{"experts_per_token": 3, "hidden_act": "swiglu", "router_score": "softmax", "lr_router": 0.000516, "head_dim": 128, "norm_place": "pre", "positions": "rope", "qk_norm": true, "init_std_qkv": 0.0284, "beta1": 0.95, "beta2": 0.95, "decay_fraction": 0.522, "final_lr_fraction": 0.0, "max_seq_len": 1024, "max_steps": 7223}
Below are experts of layer 8 (counted from 0) of a mixture-of-experts language model. Rows are named router (the router's row for the expert), gate (a neuron's input weights, with its number), up (a neuron's input weights, with its number), down (a neuron's output weights, with its number) and show model dimensions 128-191. Each number is 128 + 24 x the weight over its row's rms, rounded and kept within 0 to 255. Numbers have three digits each.
After each expert's rows: "mostly gets" lists some tokens that are sent to it at least half of the time; "comes before" lists some tokens at least twice as common just after its tokens as in all text. This comes from a sample of Wikipedia text that the model never trained on. Tokens count by the router's weight.

# expert 14
router:096115103088136125143098139103133150137132182129139129136127113175091082109182121090151143138112090143068093118158075158129136126106147164096118111134104132144131113078149163146136147107146130
gate0:101135141129132118123128147087125144088155138096141115141149135148198159164110139099137118099146115183135134158101092108115117110128175117089139119133197098142104145103094136139124139116102136
up0:090142131128151119144187100134105120124169153107158124141109104143153123103135158107075140134100127105093085141139114156093147146065134138113135145115138115130130136129121118127139101114144140
down0:083122142161155091099152144156112067148097122135091110121158179080088136107084105143139120149159135097131116136119115110168140146136125062113138147106118092110141159088157127162096126122115120
gate1:094105148125099136117137155096164177107149163141136107124114132155134132144165083155124104087137101190152123144108167138152106151143161161124120146121147115102101120173160111129155151125111102
up1:117146100130181105117161099100165109161104114142115132106129087116136064086154118078125137144127112084085058115130145184111172184112132169108108140146112126144119140135123094123146097117165161
down1:115149128141101107144133122143124078106117118147092143153148145083132155103097138134109140089119114120102120144123098129112128126115092099136122143130126137134085146104107108107167169102115145
gate2:140137111130107152164117131197092155109127136143143131132142100130107119122111114175130082141125136161135096151141152157138112108101176126115158148122114106134153107133118112130073137106138116
up2:135145139162145158131119155114113102112106096106116159134092127083173134136157158115133140126161146107145184111094117071143132132142101145148105132107140132125124139125150131154169139164127121
down2:159139138140149157127130151115158095087135137111133113132146174133121154143132162099136138129149126152189119116142142110161133174103120125155121120151125148119109153120139153139135128133174113
gate3:107213135131137152128138157098131138107139152126125119102100141146158156150142105130158143140104135185145132153100122107131127111136144113108104104098167106115135142146112164129164135113119148
up3:104178167113141138154145133118133112116145152163136092123101140162157141116154098117144147149109133139114088170095163129121130119132097155111168095107143143131157117122130144148147079131119170
down3:143079172113102096120142160158091142123129165121162153100113119164121121121090106125113115094134125089070154134117131131174120090148113139123145137143141103160200136119181135124099167120138142
gate4:088149125106149136078170139083161138066151163129128162125157123116119104139168146130166167123103153168127129138155133120132102160136144159125147142189110151106111131109151100080132153111154130
up4:125105131146118131138134136123177160110129134094157109141135091088158114117133123138132093110110127070137118108098104146129157111162107117164118095117141110167096172152101097146186089143155142
down4:165151116127113150108066172124111152156135133144139179090112123151123128137134139127133178128137151116134142126146177124151112170107114167088102172144162128155156116100142169178145110090106159
gate5:115110090124161127163114161137155119112173153111175127131079135145093126121158127125110124137139141154120103119120130152120091125131148119101135108099096141095114147124123162109132106065110134
up5:131078154163147105093144126137124094129118102124127088157173152098127131087153155143113084125119142095165130101128105143121151153144132143153143102146121167138125156143118110134144160102115104
down5:201119124199080115144077150159145127084124110147163150132130109123119130097140153088130156116127093151093110166110107151149113109187140102098119150143070105145106100159106166137084105171132149
gate6:150149190149096162125114137098153134117130138170132139125139125135094129131101091156143145128122088148121117106161118119150093129120060119146132107124122123077123120140140136128081095132173184
up6:162129086156118123121161117157107121130085078080131134105117165092188146142125192157137101126123151088155149129105123111149137104135188093150110126120156142151163112153093123138144136167095070
down6:160144122148141132109136121182119127112155157155134133114170116168095050122124159121136104130120079138159134139136096140138116119132103105150113127140147093131127125107116195103124134166118140
mostly gets: "-", "i-", "919", "__", "808", "87"
comes before: " | ", " |", ")", "; ", ".", " |  |"

# expert 8
router:134097135103138148155127126097144134127120144101171109137096130094131111118113116128134111102146140171093110108133115138134141123130139123107128094109139157120134085111080127153106090141126119
gate0:128105123130124165173149117147099118149116099155131119125119143127159098130080141133095127095134128153128126144120139116158111188162153127121097077128118160164050106094162105161122142139090129
up0:135124117079139101094123120106166137124144131149136107116127172087122113115136080122098080149150168110118120109167121151080181061049148136108107117152113133124153129161122126111148131121181115
down0:123128107102118127117164126141094110173108161155098104150156083137156158132114165087153131134087170128122143142128141147103172108132153170158121129158153119128144152147123133176155140105114116
gate1:090157104135188094155134134137126133158122135094141098118097098152092151112140092134100131172090137127098142167166159116104147137179146141143086133181142133087130118131150102083131140121130161
up1:155122122154102176132152079127139099122158157178104084130106165108169151129126138114127151118118154120127151147111128127117161137136166116111151123103167152176107090101103142156128112162109068
down1:139136130154095117126122126115151152155105128171074148112121126146110122082121142145109163157164106120160165088099115171147135084138095114098117126119134145137131121124103159107142109107106165
gate2:104141119134108129154152154098083124107114136131131150130132096128081144105128125088103078174152158127121116126127193153158130141143146145181100195128152119116154150137131123072079109121112127
up2:114127129132155089113156144133062129100139143140125111100139102125085130146128116143120127150119154145110089138127205149131118153184131156143141187133153122137142095156149103140119107119126138
down2:112121114132151156145141154132103157153093158088157142135112146127146130129148122158116131146123138104093129094136122133102115077151092124114135099136096073140153134141124106130158167125134139
gate3:117145112149140167140153161155177138104126104150106119137156102117113115083134170145115111118098084133112154108148181117108147146117107156150060121164118161163103142172178119113114154121158134
up3:143144140108114124136135147103093133166102138132137191117107104155146136159118144101155145145128160119124135094107083136133093095075113102168144140128131108108178155147115141095135128113107146
down3:087108138137126140114131155075118135151085142105103105153130130139109158110129114076124131150161150123120145162134137091154150163151128149136155090116081143085160121105118085107153136127085088
gate4:104116138115199110100104056109122150103125129100148167122130106143109137176116101143100166121085138112146145125132137144149093162129181103123117127082098112051139151114149128145164130135121125
up4:135129098137117092135109173146145152105121108135125136135158134134084118121179145128130125180156109118145115169126114129142167118131122181131130128121123120161150113125134158127126123123133104
down4:117118144143135128092158135131162104166156122142080139110102076144157114177100138119117118133120143118133115141089156077114123126131112096163103151177159176151120135166105085130165145139089109
gate5:122112079127214121093186117100166131159117114138108177136163163135134133137162164127112107141116121124138095144169085109077109124151128154126111111168090140124099111125118106106128117082150110
up5:112182156135058159161102142161100144111124140168105098124116114152138116110100091095152172124144121124152142148137187126154190122099142112109152145095171104095146137130124117155150156155131185
down5:124162128113130112125099178126118120141088128142189130129113102099130146102136116127103131137108105148139137119130111125108114099124182140127132181149123113104080141129085133138116161125098121
gate6:161105088131141168129144123105131150134135103169143140121104166078155149128091141097167118102116104127153119135096126115145150108094132127127161125083140136157123130061102130133108105140130088
up6:116141147117081133152116136126141124183141088173161131133115112113172099111113146079158161121145099138132128112137140134150116112083159097111089114097121168128126091115079122142128120152109130
down6:150150099142124097113092141122117148101131072160078136151121145115106129151171128126144125126145132119159139069129119090138120115136153117127132129157119103157137106098113106185095169118111116
mostly gets: "\n", "\n\n", "| ", "  -", "    ", "|"
comes before: "| ", "-", "|", "- ", "  -", "|  |"

# expert 29
router:126129120088126126077134108114147143120148172172095146139177099177084089162121116120136156111129110171082124148127118125139098154114132168116158159123079108116097141135133127130117155090139140
gate0:124090123139101188133138115104115139118109126102063121134105097124152129133138138099096124135124149123138152150144139095126108138135123111115094126127144136188156135153122170135095146103118115
up0:125155144124142085156100154149118102126118099131192137105114179124127169123115125151164096141127130129143121100131118155117153098122131116140140105160136164109128132124103143125144098163114126
down0:130104155145090144124098142105124122157138086142116079114168180102138164168121130088137126143125133122122159167154100119134142122148104120137106124109108126097134128117140135089116139108147173
gate1:136109179123106073114131138153170116104137132140102156129120117141108186144094129118152187121153114125123151174150146176121081133124096118136157178145114133100105123137083127118115116161077097
up1:105160128132119167094110095086137129169104145147125130143143089116111124154142123145140126144099105128127102092157149067152184140133164134082127108109154148125096072139146098147139187076187108
down1:144135123116135125117151099095145157134147119130142129132117109116112136093119143158138138064116144126097136099115163125176150113133125158111137154116133105124058098137113124085186101101107084
gate2:121135152113159162120143162111209098142134121183130099122150104125158152146122121128087108114129109145135087163124106133110101164141099119117089176117101098091134134125123140168122178146125102
up2:119131095107145143118154110123142132146102122148149119130108185110116107109112110136062139127103110114125152116156153142137145136108162129111110160130114129117135115124163123153141111191119166
down2:142104150122162145133112180170121109129126131125147116138129060120120085126128105107155141057148117154136107155119143146127106205135111119140066128136129136101165147125135131096115097138134135
gate3:145122125126147101124154092130139150154132118121113130138155116129136141128166168106127145115084093141124151139136161114175165134159113125111152108100098145122116125159100142143131137137159129
up3:107073122130138103107134146138159131118084137144145153127166115154110133170169171097139140092160082119129153159140115136123133157135098128110127125088111110134102138159091123140145162111140116
down3:126107145124149161139146089119127146106129172166123142131139118144133167129118103140128155117113156150077158121144139079175148152168124175093133121120104147148120125170108163100144114169094099
gate4:106122139156142137054137177128118105146127142136121142146135149122117088138095149119090102102079111115152109124183100149104110125122141150105114144102135074138105117118123069103131115127137129
up4:110105122156111117153137121132147159126142141097086083115134117144136143083141139124189155130124165118148105114114154079186120084164106119159125177116124150115151199165140157063092173123187155
down4:155129142100129084142129180136163132111129135113079164106126116154103132137162122122125108152153081150135146127131153162119144092140148141163129162109090139122111178063098130142104170134137108
gate5:160143072117170136153113125152131087110119089115107139194174124111142112141141080185128128149113126131111153143158137133140121162146126165160161112103144097116133162108131120142136113125106136
up5:166148087123167136147134127162142097104145087152114155192172119104127093161143074176119130141112095165113156171172144133128114166148145167155154125100130089104114161123133109113140102132110130
down5:096115105143143156097061111129108124128154089174137128081122110113159117084110122146090139113108141131119141114112107141098138085110097136152091149135149170152113116146094154183138101137136063
gate6:116134167138130123144123139177103095121117157128094140126160118122111117124099159173116158120164164134127124114122159119116142168085129145105116095150110115075096135107136132105071106114109141
up6:095162132102149107151134124172099124099115135144120150141139110141135125119117168186154128106153189148124153136118171144129111149123119162132139090133164117106120119122136133110117121097087123
down6:127068141178141111099138105070086132135110146108135156120146170105116098139073117085132146154112179136170139113115087113139122138146120135115112117144140118170140133127101101158145161091144110
mostly gets: "′", "°", " km", " million", "%", " per"
comes before: "2", "1", "\n", "0", "000", "3"

# expert 23
router:133153092124120156093110126146107120126126091085150142113131145107154084127128127121158169115142136138114110109099125116176135130122125113182144115169089146121101136156144161157113119132169101
gate0:159147137143176172117172160093164086143099098132100118127067087134099112086175111153128105162118091069123143115107123130157148157119114122131122180117093125150102158122141134110109130143118144
up0:138142120148187163085158154111123086110100123146108111152091101152111092097165123130146116172117132080101150128098137107148162197152115110126102168120127104150092171146156117107114151126137134
down0:121114183118153121159099150147157162138163181142135135106114149126141158135163148153098144099100100160144147137161133141093112118172184152134116131122144134135128122137120104172090108114100133
gate1:173140093120168169110082069104123164137148142107096130104087127140142109142149123113131118169083107117128121099121162146143133137139154113140134131148170097146118125130169130112114126108125086
up1:170128129122180159105087115072166160128171091122128147080117106133106110133148147108097096139127092080097112136120119142151141130146167108132093148137155092166110113093129136099108123132098095
down1:072137190167122138136122160146170141120138225166133128149098133148151161123130125184131157120101150147123144117159094136089081145133169177122097130060139145133101127135100129169112134101130197
gate2:157162141147172159146129115136083098123119130102103058148119143155130152115176144141166141118080126093139131114136139123125167100148111139102131138102093108169112130142145177117139125150127124
up2:150097160109101077104125128140166155123121106163104159104129122123091133146083120120093090136140108183106142150124095130089123138096111093104108131117138136123169112086095098131117150136102161
down2:152129126116121148086124089126108120108110121162136104127123170129122104121109120124132121136157108112096129072114147107142139139111114135138125146108084132107129129156123172111127115150143148
gate3:103136145174143112107113085132148115123179095076114136114156115111108106107115159114116169143114157137124126151132132107142119123137140090151169117131115145173124143126139165125144117138106104
up3:122126124133094134148086106102114150133132146090078117165160072148134109141101117129133134123151128121194167182133111058098159141095099098114162127137177129120152145113150102125190178111145128
down3:153113179121127112143173115151146134111116152141123140159102155138100138134165142131102084146147141087105138129121122128148120148123158134117110110149160135132134123159135194143130114139174113
gate4:184140099141131124090113134135129097119115155119098144171114107153135151137132101065160176121120149115117131125096144147126136157126123132145157122147120094132147154153132153089111154150113145
up4:140133172105111092105149127132169093174126160128113148155138146126126148128111113123158158108119124127126146090128129123128150129123132109123154114149097074126163114118095097154101118119108181
down4:109178109123121139138103156158117147141175083131122099095115113135137125125068116098164119122159135132086102156125145138140113130088149092166165173126106117129105145087113111093151155138129083
gate5:143121129156113149110160144149114082108149107168148125176141111107121144105106131127124163115134176140114125128108148139151128097132094155162122148139102121151126184119130123133130169120159131
up5:142101117155129111107149131141135100097126164155120115127098151114138101148145167090107103105115159110110132134147092117149167109136142143126148161099115123141152144108126095163133123143116169
down5:162162139126123135124134101158083138091130126101103136112110155177124139102130066147096087152137122070113131116090128106136156160114127149137123095169152156146118137141132156163139104146133077
gate6:121170070108155129144113148162121093121131115113129131103144142103103164114138083137123116130098150140106136144088143130115144162184095093128143118135133076129105125152159135133134134120148146
up6:172141102122153136133108092086102094092109157095166135142119110100127116098159129138141139172142105152116057159106122157094137138124132101096130120112103131083113135167181148116115151108125141
down6:109144197147162128099144138110181164157159160141101114171121112131115105158169151154109118134095113119149132102144151154150101085120164181118104114086137128116117161106130143146126135106115130
mostly gets: " October ", " July ", " November ", " June ", " September ", " August "
comes before: ".", "2", "1", ",", "'s", " and"

# expert 5
router:166149145061110102131078137139146161098135123164129151129139139171153116123141104107129137111165106183110109107150107140150098106123142140157163113123140172120105109114101136120126115135105095
gate5:117173115146110107079085115174124136101173113134131144139105121124120125096100141139160136152146117145124154175129146115120062123114113104100101132130107156143116092097123096093099161133129152
up5:144089146116124145133188145094118091174134133088085102111122134143133199127105111140147111095101156119165119085128123118130145136162098165176149173138130140134142117145108124117136073136142115
down5:130099084127113086155108149156135107102131166130123122135115118120122132109148156080173121083123140136096151191160164151101099091117164123141134092153106140131112128091102154167112127154143194
gate6:138123111130157132080117096135144132128156101168114134148108132143140112134162152120107165129134090130098112142157097156141134135123162113119137151175096152171115103126101130101116131124102088
up6:125172086128142152114138091125112128105123108125124134156147110158132094127139142141136133130076128160108088118141118156129110146115169115149117145159121136102128102106130116098124141148091110
down6:132103149163111141144101135135093165125141091102109105102150112163122188099099165123125145143137137124147135127143121120162147155116045143171100137114153149117108113143144148135093102152103144
gate7:152118129156107116137116145145126126114186122134139134122130134182150111096137138108128118147159151127132101140138137126143139123145105185122122112132134138119129122113153142153145120117142140
up7:144138128138128119142109158157119141104178113142128139121143142193152104112137129117154114130178133162143100150168150133134126108125131166117130114130152163141135134100143129159144091112120135
down7:128130163178183113146110152135116146134137127105117155140118121128112127156133124141115121112115150121118061101098116129069143162156155127106125121085114093130173159141139097147129125135110119
gate8:139157106104110140136104119093190132099135109139101159105116125161138178137074148143135116128121152108133121112113146128144113151081076073112143085165140071110153104081090149104127138070097115
up8:158174127088084124119098136063167163082110157154164168119161125152146153145125150131097131117150166125128100105110108158155089136078111122081156098138167107122104107114117149072106188089097099
down8:149137105134081144118106089152093169123146092148178097079111132124155075140132132091103133102131116123122147131127107131150177135150162152145097101125126136141106150153157109128158114183176093
gate9:182130128143121167125127150160140156074180146162096136130096142151130122134138152117125169117137133131114134133170194118159143121106164161160129103140162119133125097125138139139134147125104110
up9:154134111110139131126119122059108171113115156115137146110137090113147141117132128124144119116132130120088134098129115107184190137189091115096123113144114105115174105083113120142151164093120144
down9:098145112155123123112176156099113108126153136141156112125141136098124094111117119102121116118143152107087132132119136156135123116097115099150122189141129152131115146115142139075097095115153109
gate10:144145096082136115150148160113148107149138135167108154136107127113083135150121140136170108097155125161115125133122127144103110158115114150132138109159138113126137107109129183148175146103121143
up10:126143107092145133152130150115168078132124112136114124083122124101143141135103115142147114084150133150078105114095131136119097101170092125107144103139128088142131080113130160127165149113108129
down10:091068103160102156110126109118097113143108144114144113114174106127125135147160099146112156141070148106143170080138184113155121159140150128136083166148125109131143119131165108128118132140148126
gate11:141116130154153141112147129111154134127103109122128170129141117143130136130168129127121124114108158130091091111115143144114110173156163071068140144123100148138126106143122144103097122095131112
up11:111088118132108109141148115165132077124118133143084101101093153140124163114126111122114147086124159113132128131114186161112096130134104082175153138130155187093183097157119137117083126140077149
down11:147126178093127166077141130103132150129134157126103139135140125116142096161127107120117132124134106136163091158124141150131126157078109120110142129110160159080099095120122135113093074108082090
mostly gets: " |  |  | ", "°N ", "- • Total: ", " m (", "% | ", "et "
comes before: "1", "6", "4", "3", "5", "2"

# expert 22
router:151135114082123130132095118126142178113115139152187161150127103165115083132157114138118101113132095149080145082117075106165160118076177158120149119082116133134147121117125102135146161096111091
gate5:145138094099140153129125111151124110106114088166134111134170083147137117093141120174138103119105133131137141123099126129129130145194152135169127117136124109139145090098127144092142112138148117
up5:123129152126130122164108120107116116138153138121166150147145106115102136124136081135111166131099126128138141095147114122187123160129135160107095130126135167127142110123157105141118130147154135
down5:103148186118145143098124110139129062161145104132070071102144176128131127091134119109112136183115144156184112127101164152114145147100109106148154113153140109074130185185130120140127114103125143
gate6:107124097121135100133132171114134142145162137111118113141133182176120143154099139117136100135133114133132125101115135125170140159104133143128134100100142141110111114126106113134124172130095119
up6:152208122113132091163115102157125135137136150136139140150130113125101131128126128135145108132130134135135132129153124156128143118121130111120138113142146144137165137123112130139151135125118063
down6:109106129102133138151158125136122113140141140150156109068139134138091157138122109141112123112078119126163127151136107141178092133126070094182157129105123154123118086120130140113176133144131133
gate7:094112141117125115101148133145150123116157136073108131154134129142155120142166111124100159113140175121128088135131156151169142153096115141143130103121111088053109127124143116173100145145138129
up7:100119125127128114118147097106134136129160132157137106080082126103115127157105112166180120153123119140144170132140164101128114089170115136124104140141131141166120144187112159129149114116107138
down7:097125100122111123129181146120159151161133174157170129120143120156141164093120116166116128135114137135161141137129152155111104152135104109172160140143074108131125092125129135086152165139120088
gate8:115144102134144131143129126136135130120091115129128105122167145128121115115093099180131106145108149107129120109189109141106142095135144091154132152094108129078147098124122167153163106117123130
up8:105129142109103098110115109133107126148142152137123148133115128149111145147168163089148126117138127158145160179105142133124109168088101133090139103142167120148114139136134128113108135160133145
down8:127136126087142129148116122103129157138113074142158124149109159130105160128104122142140137141162133144176154116132156138119109157147112113159118151119117161073156102137106155098155122153110132
gate9:139141111116130093163109138109150112104117128110169133172122112119124131113150110145120140140185119161112189119112079139138133140116141110113102146109156159144116122118122119127128140100092111
up9:169116113143125090135155098144120128080096134088132122138096115114153120123110175102126186108164160134102185122127127125120127167133113127121106113120175126114109127130123109119129124101136135
down9:122143103157124118140089108117107097171136150134147129090115103195179125148122136146160119082078144170084150082128115131151147116118161132132121128122110102127145093110159102124129148140135115
gate10:145156139147112139091097108134119106133103120111142116131169122142154109107117133115123168129129129104081051153126098134138142134111151110129154137131136131134050103115117113152096127129179119
up10:151091124140150129108092168137131142139100103144127139142166183121131123149128113127146143108118126110106108147101154152101109132133120167164132186116166119128059097142110109129128121116131140
down10:147127129127157119141108120127094139124091119157149189113114118115196143097140132143068118114112122168087148098099129111142141149121153150127140121089118114150146099119172113149154124122136153
gate11:126137110131123116118120127146175146098102108145078127126090119110086114171115132092130071112094132129139149139110163109107099112125129057144106107130113107157151098115145151140139131085123113
up11:104142153136153182124126138145134103137121136115108127160119129090111148145150126129122134148106094134143127099121168138131120117111134121148130152153146072128131104127156120150144127123121095
down11:129132095180094132166118110115091083115113136098135139158134152143141139115151138160143138127092108136133133137117157140088146108163088092117120120164140110111134134096136102111133150133149145
mostly gets: "63", "73", "48", "91", "51", "53"
comes before: " | ", ".", ",", "–", "; ", " |"

# expert 12
router:128123101143070174108133160125150149122153114102099094126146136128133132132158124158147137126152143149131106122109113128141095125117166114151170143139126171139142147157138164098105147127138120
gate0:059095103090131125102097101137127126143093142110116146145112166157136116115155122118142101126076082146128116138096167109146110113128139147089137118104095110151156099110132164169148134149115095
up0:112116078114093163112127138119129140135100170119097148139094142154136115129185095120114113114104129146165104140118149103162091099121149149105148123142117103137111130136142183156135129124123082
down0:086144126127126104144094135147107140126085119161149140106141144075075169151067106148134138078134136124106133100166119135112174141130152095100125149088091134079120133179101135144162108140174122
gate1:139131144116099131150140124093141114122069109108115107101118080139121136118139103114104146131094143123142170103139136115144139114148123151134120109152135138113097119114109166140137121114128112
up1:126154103137112152124162159107200128101146115115120122132128106111119127106163105115107168106129146155125157117126127141128118134155138117139115165158156127123090156154158161115120104090171127
down1:107129175132125172112150127133125128086116145164113113156145079133146176108132107134159111127122122148105122163104152125140152159099089105107150150118083098143155186112154147172133174149142155
gate2:130147113151092145127132145152136115154154097152104106129177125159131125107148117106097110131123154106179144120105101108129102133166145128106125150103124107142082138091114141110111140128143127
up2:124119119138168125161087121167149105134179108093125115140104088129118123122137184122105142142191151117116109114136099092151135106124142118127115124139135122103098123090088100155140136124137123
down2:128097106144127115131130098146097149136129170112150142109111136110161116129146147104119129072122106143126152127099122163171135158129132136090120147124143122135102106110175145162129112134157076
gate3:082165087150141134080146162096131147115135125167133161161124104156159142133145120097121132120125159135111153195101171187105112167131147152163126190160159112158139111136174076122149164127098137
up3:114145131134167133163137166195123136100123127167108141102143154161119127128093141139164131173138142156112122129107108167117147140065146105104140094109130135146179128103106118155114123132126125
down3:121126155132103163131086120117107130129135151131105167151140110107144121135140140117089124122133150117151123142119155097115164160159090154103105125131134069148106126157136124108189148122134087
gate4:138153117109120168171126125117111153102110129120121048081108144130127160136148092138124114094111174121181162143082131125113106171172142088145166117129173108134123117160140158134178147124119077
up4:144110131132134129146135152103095146141076147142146139153063138153125136139124141126083107127153142154149141105103125147153131077101101158133116120173129123117140122169107164129158125065114151
down4:134144112146129187155172135117156113094142161091098127131130113166129137089127124133124085162146160109143161152127108116160145162085142123114116112117143112126152111106103125147111137133116106
gate5:170094122125113128111190136151172145108126087127121135077180139154130121139142126126129154131151127159151144113149147136117095156097116111144163117124148121147161157175151133117168142129123129
up5:179134083148143150129176123128130150106133083128149153120139115174107147135136112123105153111135097143163124157169126129152122146102132080131128170115115122127132122179134127123112153147084127
down5:111137128169101125133150123153123088099125160111119128111093150092105089172083139133109129178142145111091185082163134112082176026129131164133132151122146134152132163134130118151106101146121156
gate6:065126136172125142124144158139173116118171118164106137122142076111145118116162123148156157144123158141132130159104132151137116215100153140107088145150139140169128128171146130107130125140150070
up6:142124074101100154123098086092118203129162119093117173161152071135163100133128141133168088149116151091100110164093143094142167133128110152082112138156116123107114128152082122118126107115119106
down6:123152126092123144098160162090138094138165137149157122140093126153084184155172133151122120120123161140131102080143097109165072075136163092142154109130153153141168085093146136154132146148113113
mostly gets: " program", " station", " School", " village", " city", " company"
comes before: ".", "\n\n", " was", " and", ",", " of"

# expert 11
router:157105118105100114124121134126126114119154141128138121159101147112137104141117114127118112112144159193107100088108077117128148109136153116107141123119158091151155104090105117167114115149127121
gate5:124122131153155148118145172161097114115101134114123108142138108150124121127145078119108143149067158103131133101138129133111138161154135078161086138121111110149114127130123105118160117117149145
up5:179096101147134145171122146173102113116137125120148116146117140090135104124115123151114146124119140130092110108113101157125135146152162088135126138123129111175112120106093128113117115136151134
down5:155110107128098095122101113101144139136151092091118142103114136144139148099125170136130133179136104130088115117170105149107139129099176111131110153129163173118156154110129157110126102109101140
gate6:121087123119149139085127129087097109165152154124106132103113119133117157171098102158141144119111137122114114115105134110126166111170133092149128175123108089148068156134142114123142109182121146
up6:129114128110143098107132125096119122139127143111113141142135148142157180151113158113165118106116144111116154137118143093123144129154121124150121176161101125146118143147094074098168141095142165
down6:104118146141110113151128120151093083133145142111108127123136125138130134123101124142125142105103109131125127091165126103119131128134076103098135080111107088161136125122132126128125098136158130
gate7:132134115127106119099134149109159137131148142076152131133109108150118122133126149103106066100114148139123127145158099128119123116140100142140113180109159133182110124119092123113122139110152120
up7:131155118119125143174137130184171149085137122166140150148132159156147087138141128095103096140184110135123108124102146160127099119092148097100117136152124143119155182137136156153155121077119134
down7:172128122103133166151059123115102159107126137085082094141160152098137126138121141084127117141149093146088135125132143073144142123118105171133133133127107086104145148155115139108172136112165146
gate8:150092101152122152153116121138143124117150076155140125106152104109114128123136099182144173155123158148133134111110127120119089080182167141084128116095107117125119158138155092169156090173130125
up8:164136131118116158177111106100154123132116114146154112117125174136100152119135207137150139133146094135138137126119116153116106115131127105132140111133106154133082111115144157125057142120133094
down8:063138099132167135139141136124127118120121086131133103177106135125185171156113102120119162157127164130133097144129111117162162117129133089116152130105140147121116139136156150135137141151094132
gate9:147130161134156149147154115122152152131128103099166116142132133170188135119152105091119110128079150127117136135152126112147174118159115115150122115152146163120092131097116142097138156113161177
up9:141136134139138168167174135141162122150172107122162151143100147133193103103148103106102109111092157151100113136138104141140157128178141089118140124126167155141106109133144121132138144114138165
down9:147094140106097131146167148116122108107151098136082114120171160106076154164148149119099103116174136128167169121140104108119142127127162103121177146098154137119114120148132128128165135147133101
gate10:142129167147103190121093119115091167112121147116128107108139143155086146154129125140124135124095133117122155143138118084146140160119149137120122136118129113111127112148126102149143155102153129
up10:142115116192121166123188110166120126127152118128111092123139136102122110136090158150111133098144137115140154123150112105144177088096137146144084108109122120155118137104138127110157123102146145
down10:158114123132127120123094141110133116092164132123112111147130118118135133122082145093126111125154134139095092126143102165099114129145154116127157124099121120115103118150109166146189136123132150
gate11:075238087100139106107139107132124129124159150089151109135114120107137126121136137105130162105152140135148147180133134107139189126119099068109135092093130133144094100111131151111142155102077106
up11:127091172152096122162104153122138120146103142141093160112108132151137143127080117142140076148126124127130111104115127179107094157116161154120112136157113126112170153126120167138116125146181167
down11:116118113161152163139068093138130117115133094092154080165161125117130132132128142182155154116165156110116092148129121130121111129124107151122098144108124132120159104135138123139057104149149175
mostly gets: "\n\n", "\n", "\".", "==", "ers.", "ion."
comes before: "| ", "The", "===", "==", "|", "="